{"d_expert": 512, "init": "normal", "init_std_o": 0.0, "batch_tokens": 131072}
Below are experts of layer 3 (counted from 0) of a mixture-of-experts language model. Rows are named router (the router's row for the expert), down (a neuron's output weights, with its number) and show model dimensions 288-383. Each number is 500 + 50 x the weight over its row's rms, rounded and kept within 0 to 999. Numbers have three digits each.
After each expert's rows: a language model's description of what the expert responds to. This comes from a sample of Wikipedia text that the model never trained on.

# expert 15
router:494480509515562492555478601551431433491564505428417498507514510435566518449510580569529537431563468585418417577516566635614603522477502427466470583489459424474415391467519482549568494524452511536445492454490511458465480584504470423563554501497599510534417466413550477543531472515511571481
down0:559445471480486514503449487551489500545469585489411487512470517426527479491558562484423452448474551445514479444410580673496489468463587465545590518461473417529424520444435542503547524513577447518494552519455500588447463670571411594488517548488511501465433508505427465451555533521488607496
down1:486422482474500508465462559392511438494473501480475567501454384505457422500520434515420377603549517572480532523492483506512538491448488528499541417469434513480538511408460355498472509469480522537562465521536492557411483481469524542483518458510463503447482620498424470434524451508502543591
Common nouns after determiners. Nouns and subjects after the or a, such as year, age, part, season, and there or It, often in census prose like household size.

# expert 5
router:558467577493505502622527551526452523565639493426463367557533495475572490427399526525545525428578500564446500530532502565493481478436547496457546573456493526535483465515495532477524455411403539506510432384528506455516503479554508449544531554552522587517441443497492528552421478574535546515
down0:497448558436425531612511498549535443455523578442517589602540546487610457556500458508469465508560537542478482440482469516524465514442476464467378567460450595486435507550412520429575519567548429499492489518543568511407444473496580562484464557618456469473553471426469393553503498564482449504
down1:481393432444557421487523451492484579524509518544507490533442455483485541485468522439459491505460537507404506526468455394504480463452624522595425480485565439547547449479422474463530493541494598530505442440482629557512444483527445475412462555461518511548439464617465456413500514500582502473
Infobox field labels. Line-initial dashes, newlines and field names in infobox-style lists, such as Location, Coordinates, Website and Born, and opening parentheses.

# expert 4
router:480503506475533504528445593556468487512624591403423472451490546436614551436433501537552512534554423566398448562477561569562586488448481464438526623517433532472394490451494418537495423444430532518469458469536436488507464553445471462509558446516554503479418483429545459516488509538503563500
down0:465488481419608438508527517518506446465478497437384524546465606520565576545483484428412584470429568516540470524528524382596532477441587521606468560508544496494432501474471550544567486450542515393550552546501511477507506490568469508441573460570577538506539552449471520529588512505507525508
down1:500555474501544584485500458467477476511567544473598492528482488486490445505406442552537542521433541482550452604430565491499515505536468551494465488512516423476485469475580408473513515507481473534468480496476494488441453504473446488480436496484378447510502435578479529429455482411469550434
Pronouns and section headings. Personal pronouns (he, his, she, her, who) in biographies, plus == heading markers and paragraph breaks after titles.

# expert 11
router:461469499511574507542486569530495470481574555406443458523574533418580504443460550527582546497475507559429461494513515563544542544490532469407559575530461472510496486510486478523501397486469549427473491468510507500499484557448439424521538443486557558448480449427569508503470475511542539420
down0:496524533479497454519506543484541520461464573561472506466623515491499459510541497549492470411529530513507539473472429603402501496469517605562619529478512509560403490494478519414600569481437473606422489522530409468509554586449551629481488503473562439478484455474512458516468443405487476570
down1:470504473516444471530417465430483614434590520486572439492496414495503535503486491525432597494566466562438531503432518428478548554464496517466474516487530486478476467501497476480476473511582549415488466486529561461440588454505536546570405577441495466598529440539457478462461486492535540453
Copula and auxiliaries. Forms of be and have after a subject, such as was, is, were, been, had, became, often in biographies and definitions.

# expert 0
router:480460501541605483541448564548506467508576553416429488474549553422573525447459549576583536477537461570440425531510538581589582521476518441422533577490458507495443483456495450519508409453449557481467469429542499445508434617463448464539552465489554536476445452407581501509426510571534559496
down0:400463479541559508534546508480467524518520503454536501449448565489462615432541507499499449547500571421498440462507522521568502533528572406423565582447484482507546472455508491557530515450481537477477490580575557575552521617533533516431554524537451381539553524451379565455415525496563420610
down1:554511507463484445657480418522380503529507507503501466444391538499605569604620491534454547494521511535521559475498500446521446483449546531566527469523523585606473488484499506453477501492418401473543448507538491615516508399567607408422481506524484430537493487459434553487445492477525511491
Numbers and list dashes. Digits and number words in tables and dates (seven, five, 7500), plus line-initial dashes in taxonomy infobox lists.

# expert 12
router:485429519561587443525460586586494457519572555427458454496554559458580507478449578537588545478526445581456434507533526593618558543493489453404517559456441464494441491454486474532503393455473525475470436445541497444496454576481487467507540499498552507483444437398558495532456498569527531492
down0:470431477426480506499404588498524465502490599569570544467554565429478563541351534490392573464590498440495535436472465507463535493538389496523467563519472483483557412503445550539505508531493478499540582540440470511459526486459516628451445518497532456485452492557493534507571494506472511509
down1:530507415513492534488467439504436422403529520438443545514536509596465485586493512476495526494554569532527497451450461498590501508418485537509565466516525465591428521540511520447528501466544498455506489565433521519533470486486453490374439528450503491486546492557554539600525558486587498493
Proper name pieces. Middle and final pieces of surnames, Slavic names and places (Voron-ts-ov, Grig-ory), and 'of' inside institution names.

# expert 7
router:481459501544602481542447565548504466506576553415428489471548554423573525448458550573583537477538462568441425528509537589590582521473520443423534576492457507493443484455496449517510406455448557484466467428543499443508432618463447465539552466490554536475444451408584500509429509573534559493
down0:480531505512484450584438522480591491446479435480559525482539496470497401488462426552494578529621427465502502461513588575439569560516417599537454474540566454539569451528479547426395441456494466499497538535500544501489561531457416526584510431469424504456384526577545522451553494546423473499
down1:517477464454404475553458515555536550494410504523483384495419538529504623523461531539519568481550559487501576413500416499450516454471487535508516476386512591519539505542478452522510588554443479509548421439456587591484604496526446409505437544554562469569483472543532566417503502460556442535
Prepositions and place names. Prepositions of, to, in and from, table pipes, decade-year pieces (197, 199), and country or city names like Canada, France, Calgary.

# expert 1
router:481459502544601483542448564549506467507577555415430488471548554422573525448459550578582540477537462570440425528509539583590582519473516442422533576493459506493443483456496451519510408452448555485465469429542500446507433617463449465538552467490555536475445450409581501509427509572536558495
down0:507463518522506513569465478502551451535517550519537471416490526497545430511504510573517606448412547456435517524522484503555525493569523463576567521578498527468488511425532461572514517453533443455537517503502462515444419493421475479483463411559492529509492436366515445557511518399514489560
down1:521521496471523540500433532483557564497523452507563469481450430487478500436414557508541420473591475571549504520440501537472500510523383468494527422382468488546495559506532516524621470510454466553420553456430500523507531502486534496526435459474496627498437537479651472510508422478513567479
Determiners, numbers, list dashes. Mostly the article the in running prose, plus year and number pieces (200, 201, 13) in tables and infobox list dashes.

# expert 3
router:481460503544602482541448564548504465508577554414429490470548553422572525447458550575584539477537462571441423528509538579589582520476517441422533576492458506492440483456495451519509406453448556484467469428543501444508434617464449465538551464487555536475445453408582501509428508572534560494
down0:492446536470482482459572484542522447518464470432505505546508484582535305384590483459535545461555554430466539525590589435428506570508406509488545485592444483492481490508435483519536510462409357482451483500462537523511542386546563470491504547409506517534590426476511552527531548522466551489
down1:485550498474486569468482513534465502394420526511408516512486582475419484503595509454513479534435605507552533495505480572462499451411419541516402488487463500564406543471473504634510472447503428512468488553582477558544512505460476515515453547488490415539460497458469520515500493582519449505
Spaces before numbers. Bare space tokens before numbers in tables, dates and statistics (May 31, 1854; 2011), plus capital-letter pieces and place names like Ohio, Florida.

# expert 6
router:479461501545598483540446564549504468506578556412430489470547552422572525449457549577584538477539462571440426528510538587588581521472520440423534578490458507495443484457494450520509407454447556483466469429543499444511434617463450463540552467488554536474446451408584502509426510571537560496
down0:408422474460463444519424445517544550453494550433548367484522551506483557556493511439562465520599432566559472473431510522492513483571442542527485512523434468470516516506465472553489416460513487490472530401570545468439558544588479527481500549499526477527481501495514592413551533531475512505
down1:407580387595505481470452477500512588490488497598527568535468483458475408515507476495534537558497494472500547491522464557520493529468465588521474558482506604463445444513514524489565472544578601456452494541488544517494382425516515484486575562382510523465536470604462570495447481502441450576
Articles, decades, infobox dashes. The/the, decade prefixes like 194 in 1947, nationality words (Spanish, Polish, United), and dashes opening infobox lines.

# expert 2
router:483463500545604484539450564548504469508578554413430490468550551421572522446457549574583536476537462570438424531511539586589581522473519441424534577494458509492441482459497449518508407452446554485464468429542501445508435617467449464540551466489558534477444452409582502511426507575534558497
down0:472513494528495511396464547506468498520515493499510538476495471529586508550391486416536450562562644514425530514445528429533424506478506506490521542467543491444501505457473528382460467441510433499561538517475529500512547463590478551492571492523591415510503558502473499503476474443623486479
down1:462497554457480584443508429559522494514500465569579494573488469496535483525441418428583487494436617506507629530596566510510587483516490477507460466475472470508470524520514523478406525506479500549488571458479486472474386470441464511479543526529435533461566553541599500621424433472463546522
Commas, prepositions, table pipes. Commas after introductory phrases, in/on/for, and table pipes; also line breaks after Genus entries and Records in discographies.

# expert 10
router:484456499540603483543450561546504470505577553413427487473548553420573526448457552581581539479541461568437426526507538585589583521470520439424534576495459505493438485457493452518507408457445558482466466428541500446512434614463446463538550467487557538472443453409580498511426510571535560495
down0:512564511460519439489482551451543503408510473465466488476480520520544478481520442442556520522533494515604525575435470509592490451462516519548420569492410540526496490553518470441548522433383462498426553452467566503624511548560390505433491518586604514532510517529488509493501466444506527444
down1:532492508470552471496478533469443545564518557378416370484513591519504503488478433485507449506542534440532395511503479527482487423511497548454456594494533500536547459447524449548492536555411490503557423415602449464555408620526532449542490497542550570444522505456498357579494495562534496525
Coordinating conjunctions. 'and' in 'both X and Y' or 'between X and Y', plus 'or', 'but', list commas and score dashes.

# expert 13
router:471411474501483487524444565581480499465529540430500486518546549451586524480490558515547436482515466523497494536516539661580568490473551492495508542499434465574512396437515474514542513502436560430453473451545520452490447661505483449506515423560555531534453472444538499509472491473560542473
down0:506443529458525526513522503542470506492551500431530478568551517471521551453442497468498526425497533381499527565432505462456480470491537494502510527569507481503538476580550504576464415577605484479480542524440561482483439390439621541472562525396473535520503455572454566490558429512640460367
down1:481515537443521481430558516435510500569534471471449420618556546529504535441575539562475480523424453487568518353482500498500512390475420561448569488489443516470437509541569523530508485484420562487455541509586514544480503448521573546389581448495413511467393468496508504422502462519408453390
Verbs and verb endings. Action verbs and suffixes after to or was, such as quitting, signed, moved, announced, plus particles like up, back, against.

# expert 9
router:530463454487589525526486536543445497469600585437428435437492525439635565459455513547588511475563454576433433530545611664513542479461520460454503572494452553527450494493492519461517428488494516482471538423498518497512446579471421485543508479511573525471443524395500487539408486526525548514
down0:526580541471505541484519543517532514511520539520536475511425564471555494518410426489531488504555432442385525571453457420497481501498499496477453533513575465458436489490554547533496509454459494442513479449586503518490520511487621546519529490540488491495474458568324474506617519521478484491
down1:501483559600513474465454497501552454545488470402542512490475565435430519429496412563513491500563468533390516465487447616417430517540519498419523445548434513606475518524526415497488477483528576514557428500507485411507382522469435628497458444507488504476417475571529535525513555520556491514
Word-initial capitals and particles. First letters or pieces of words after quotes or parentheses (cle, W, O'), and name particles like de, Mc, Le, San.

# expert 8
router:493476510525583476502434581614493474548584571469435499503523555435496474475440543545544441484556545590489467468517445675553582590469494390445484579504499530472472488456559486540510452463386553471468515430544503458524446533452439482559595468489509551511433490411505501533391532547524547455
down0:657514562462478464426499521454427579464543470466512539492492470546446410423580559465445530442545585530473530479507414423461460391511604539518451615431513460560489466393505554534536439543523482437570597516439501405496553510475523466540534513487451477541456510449537424529533479513463577534
down1:473421561475423503546462429533472459527526463473448533404502516484497484518491511489483458478585564578567515395496451596541484524483531479437487483502521563468483569490502487516403491557542485545544535505532522556378543456553490530546546438520401499528458442428453513582435652393555519481
Scientific word pieces. Suffix pieces of chemical, biological and medical terms (-atic, -ide, -ium, -ocene), and 'of' in species and disease descriptions.

# expert 14
router:482462502543605481538447564548505467508578555415431490469547552421574524448459551574581538476537462570441429528508535577590582520471516441423535576491461507493439484457496452516509407451449554481465469428543498443508433619464450464537552465489554536477445452407582501507427511572535559495
down0:581544468468467551521508592543479423547527588438599486510556505539487442498401535587404491496459527426487484443460535434492556517464442443434585504515546510508568330563527499583529535572472486514543532516509520466464534585640594437465583518523463496467433502384602488584648577489613521457
down1:537508489523454520531477521441467504466469508516441491580502478545425592407453537526560503446520544561538416477538529466522466490544556521562565488513406538501539533559582413485524542542458521473587533550480469482575500482541447473478544525519486418584480545457508535444472488473428576551
Sentence-ending periods. Periods closing sentences before The/He/It, spaces in table cells and citations, and intensifiers like extremely, most, more.